Experts of a small language model.
Size: 8 layers, width 128, 17.4M parameters.
Experts: 128 experts in each of 6 layers, 48 GeGLU neurons an expert, 2 picks a token, a softmax router.
Training: a variant of Adam for the experts, 419M tokens, 4416 steps.
Below are experts of layer 4 (counted from 0) of a mixture-of-experts language model. Rows are named down (a neuron's output weights, with its number) and show model dimensions 0-127. Each number is 128 + 32 x the weight over its row's rms, rounded and kept within 0 to 255. Numbers have three digits each.
Before each expert's rows: "comes before" lists some tokens at least twice as common just after its tokens as in all text. This comes from a sample of Wikipedia text that the model never trained on. Tokens count by the router's weight.

# expert 90
comes before: "\n", " The", "|", " In", " It", " He"
down0:112148108124145079162126165153141184145120138169104178168085117047133049148124130134163130098160087068134119097165136105125162137123144141093164109184140150129090110159135125093082143159112127138174091126077131076162113111126096209101091072087097130137157090087156139131098139111182161180140129139083161170055172133116142133183123182140133162115163136114131162083146114083126186151158

# expert 47
comes before: " ", "\n", "-", " +", " —", " −"
down0:111121144124094166146141137109149089151137148138135094138108175128090139197138139095083083174127082099131129106133174157094135161124105138107131173097121199176146093127144107124164111161133091116146175092111214050153149158104156121145138139068110192097098162163118125217036113090099140174145069115118092072120094122091147092130180108116158134106100106142121178114136159138102125117107

# expert 74
comes before: " ", "|", " a", "°", " Total", "---|---|---|---|"
down0:144121083142107136132131121196183083153156086135082125127131099083131148107134127184064161130121143118117109124120082169090158126148157194103130108151120091108133087100169182093136136152143143116088151134067165141171126130108176164167128091110141118108227155113169131124171158126180133109119105159123122121116191117121168119186064100133153162091098103118168113080146185144084122157219

# expert 71
comes before: "|", ")", ",", "),", "–", ")."
down0:108113133147160137109121125113112135106125120140112129149100083096133158058146121138161126166147067138087148097149135113124134181111174120180175122172105154132078109153186120188135081107159125116063129151128098135100113152141059092146066174083182109086166132123196151160087110164147198175183128082154153147131144102117076095105183117123115176067167149114083092160069114126117100116120

# expert 80
comes before: " ", " \"", "-", " The", " Siege", " Best"
down0:146085110127106082122086127166131132129197142091127061122075087084097139067143127101075166167171122118121094093174085102109122128142111227115137124095132100162103090135141131113148155160205122171083133113105132147088130120153138132094118148121101128096214116143139149162114131088111159151085151153115142097160110116099091077153110103098228105164118057129174151106136104096092127125118

# expert 110
comes before: "\n", " The", "-", " It", " In", " He"
down0:103112095108133096160105136120157170186087148161125114119090102127124141157144181069144058154161124178148099140155182095108132051099200093115135134175141158128179157181165149123144141184126099122106107125133087102178097087150132143072141116074155117107118155137176192111122083186159087166169147151120126140127137113081134139104153130160157110096129174176098155099143168105153090076068

# expert 92
comes before: ".", " |", "0", "5", "3", "4"
down0:134158069136145162200074085167171120157117160175135133128118133079101162178101082111131100113142131127141140140119164213099142140164130124096134130123098152170115161100094112130136145132117153191117200210140126185132164123122097118125154135171091115084197152136162104081095144113191147197146201114134073152148145163141196109140094107145141111123078113142181134102141137161127099126147

# expert 102
comes before: "=", ",", "s", "–", ":", "See"
down0:138131144101085144131119124099143090131191130118167139173117041100174157119148084130127133163177129069186083112135138162124131116105076181124051126121182120077079141122132105174101122128094093145090142069142180144139120133079189087149105101123148143145129135154099128135127169079118108145134093131195145101187089065119128128145036087159140159112134118134172176133113132125172105080137

# expert 89
comes before: " and", " which", " but", " the", " he", " including"
down0:152142158138164065204116145112110107131112181187110145156105175131136085148111167129102170115122161147186201065074094117105169134196126112141148185145125143114150179080134115137146103107150146127112117124139134097164212137114066129165089153178142119105127169067117111123100138104192166154191124129113198118102115073104130126153110089142117149064157122116168108109108108146149150146144

# expert 87
comes before: " the", " a", " addition", " his", " July", " office"
down0:094119111039077136107100084098113177158120154191192145214142154145099169133128087134131117114168105152130128148133146177245145143159108128128151129143178103142116147147127138103121080111140111150202134128075118121107161112154122168094161107145125105144140115088177148118184135177091138154062155131138145156083172096109154160148094162107136105143059132111110121156093092148168148089137

# expert 100
comes before: " to", " by", " the", "ing", " in", " of"
down0:185170145131123135159126105140112138155143136125072142111112121082117148142171129180118154161131132094112111093089127157144096146093164063139055149170170136143059139103117151161129150105052064103120111088072138163130078144061109127102115169079147106115145178152059113115092152178089091093106080132129178148132107165133180106113163064153108146158134139168126182086181157116139165138119

# expert 53
comes before: " |", ".", "–", "%", "th", ")"
down1:153108123154134136155105110115064096148122155210122175071155107160117142105140146187120190090080141118093081108169151162178109152136100113087199133130123121155188178089120146089158101138171080113097130081140157081099074113134130105104114109149114175178137139168138099145112101143148173141140069153133140093146157163130132139129120149074171087153126094069138143058135165116109139078198

# expert 127
comes before: "\n", " The", " He", " In", " It", " She"
down0:153121134100119159193135140129154177098139146085078089142093095106106130104121163126114200164114115188131151075110124097069168172160143164080142136139055134106138119070166080072186156106130186159128090115091087140133164079114097089080142109086095123096163152145126184127113120144128130115197150096107161114104154107102124084136136114108152169059127128110136117071079104152081105173127

# expert 45
comes before: " to", " by", " the", " in", " a", " as"
down0:074138122169118062179159111062110099126113157115093054128129166225173115164150220105159137080121129087130112136152117100143129111145158090115153125125107162138141113087112155084175096096155148104100134153131103101111069103128145127105143122116158048160116158169132134195120150172143127109186093138146127126081151113075121127134160156102102123126113130110121207112122176132179163177151

# expert 66
comes before: ",", " |", ")", ".", "–", "%"
down0:214144158153153120124124105150100166095107148112081149142134130113110187150144135160100107150082081137110128103130171132154102161164139137143145135138111154055130108123126121119091136084164137122127099089150136144180139153088062177137111172171159150114102162178199131172108053137069192113094077074112116070129130174153107105104135148166131104164161147102055167125179150090143124068136

# expert 43
comes before: " the", " a", " his", " been", " well", " an"
down0:132143086081069137169119171157150189144094086077173145164126113169107077155104094104157110126107132142060099118124103191169112063129110109142131159103105112171180114145188158137159125177140178132142138132125144147188138062149118159145170152141105113122136079098105134111146125128141054108137208120153185142140164167109137093136134195127145125128143088175103096126196114140169146144176

# expert 84
comes before: " ", " |", " and", " —", " but", " The"
down0:141081189117107163132171080145122130146111090166154112152114073054130075113143159175104095115145166139112143131106143111151160168181145103123150126133155124132116131148128132085128146128151077142059142214116155082139184120118159075093153094159101119074086157035125131097142153113135082133128121120157110079112092145117131145100186123174131170113141130128157037173086112090135063136142

# expert 108
comes before: " the", " a", "N", "E", "W", " ="
down0:111081137145155094140071134170140147109171113104068172140094039175127151122116080140100134133160153112167117124148147154111166099156098143102158138123106101171190085087163146155062149182192128111120106157071104158107093110083153068168101130116177120162081167143145177109106145155075130140120145127092149113157185145158129156133150096122096125122099128160123128106098172168130210192136

# expert 10
comes before: "0", "2", "\n", "==", "9", "==="
down0:126126082149130116102117126146090137158118090125160153115135114144127197163091112161045087130088113108074164115134137113167143126165160132063143112169201154123114089104050167165091145090142150142142152158144093106129098084146163166110147120104147151119148139149092094106180131084076140153175071146138089104127197094117192132107083165115173134077159086085103177144154181121123086115103

# expert 50
comes before: "1", "2", "3", "e", "---|---|---|---|", "t"
down0:174105145112138125092100213128101142136107139134113148145115159137181060124097120176166142153168149030151082149168128046124109076100140118147125144036143124145141115147134125151117161159122088150115099131190184136078165122127163100165120144170134161135123118189146156143109125157044145109177089144143128169127102131097110154114092106119164099055091133093118180142145106167118131132129

# expert 86
comes before: ",", ".", " and", " (", " in", " of"
down0:141115079099153067095162107094079053163128147115173097142099195071117174120094114181090121103138128157091137116112200129101112121194100095092129108072164141087130116185107111160114123121100107094116118082176158128128150069128177163111082139167127149111100074132131146081172147128147143131146139089095101156185070096096152148159154122124159060091141123100114141087167133169107092122113

# expert 11
comes before: ",", ".", " of", " and", " in", " were"
down0:185147159160130146191143121138101151128147107172105120087134129120071140067101123197176132149091164135122143075177135069111159137139147163157152114142153193140082107120128164100132132152097127110109143116140116145161144160115155141114086135157100083160136123144132122208122110129154092082179120135102149107166111097179116177162192034166149136067116141110126132077095126152216097086098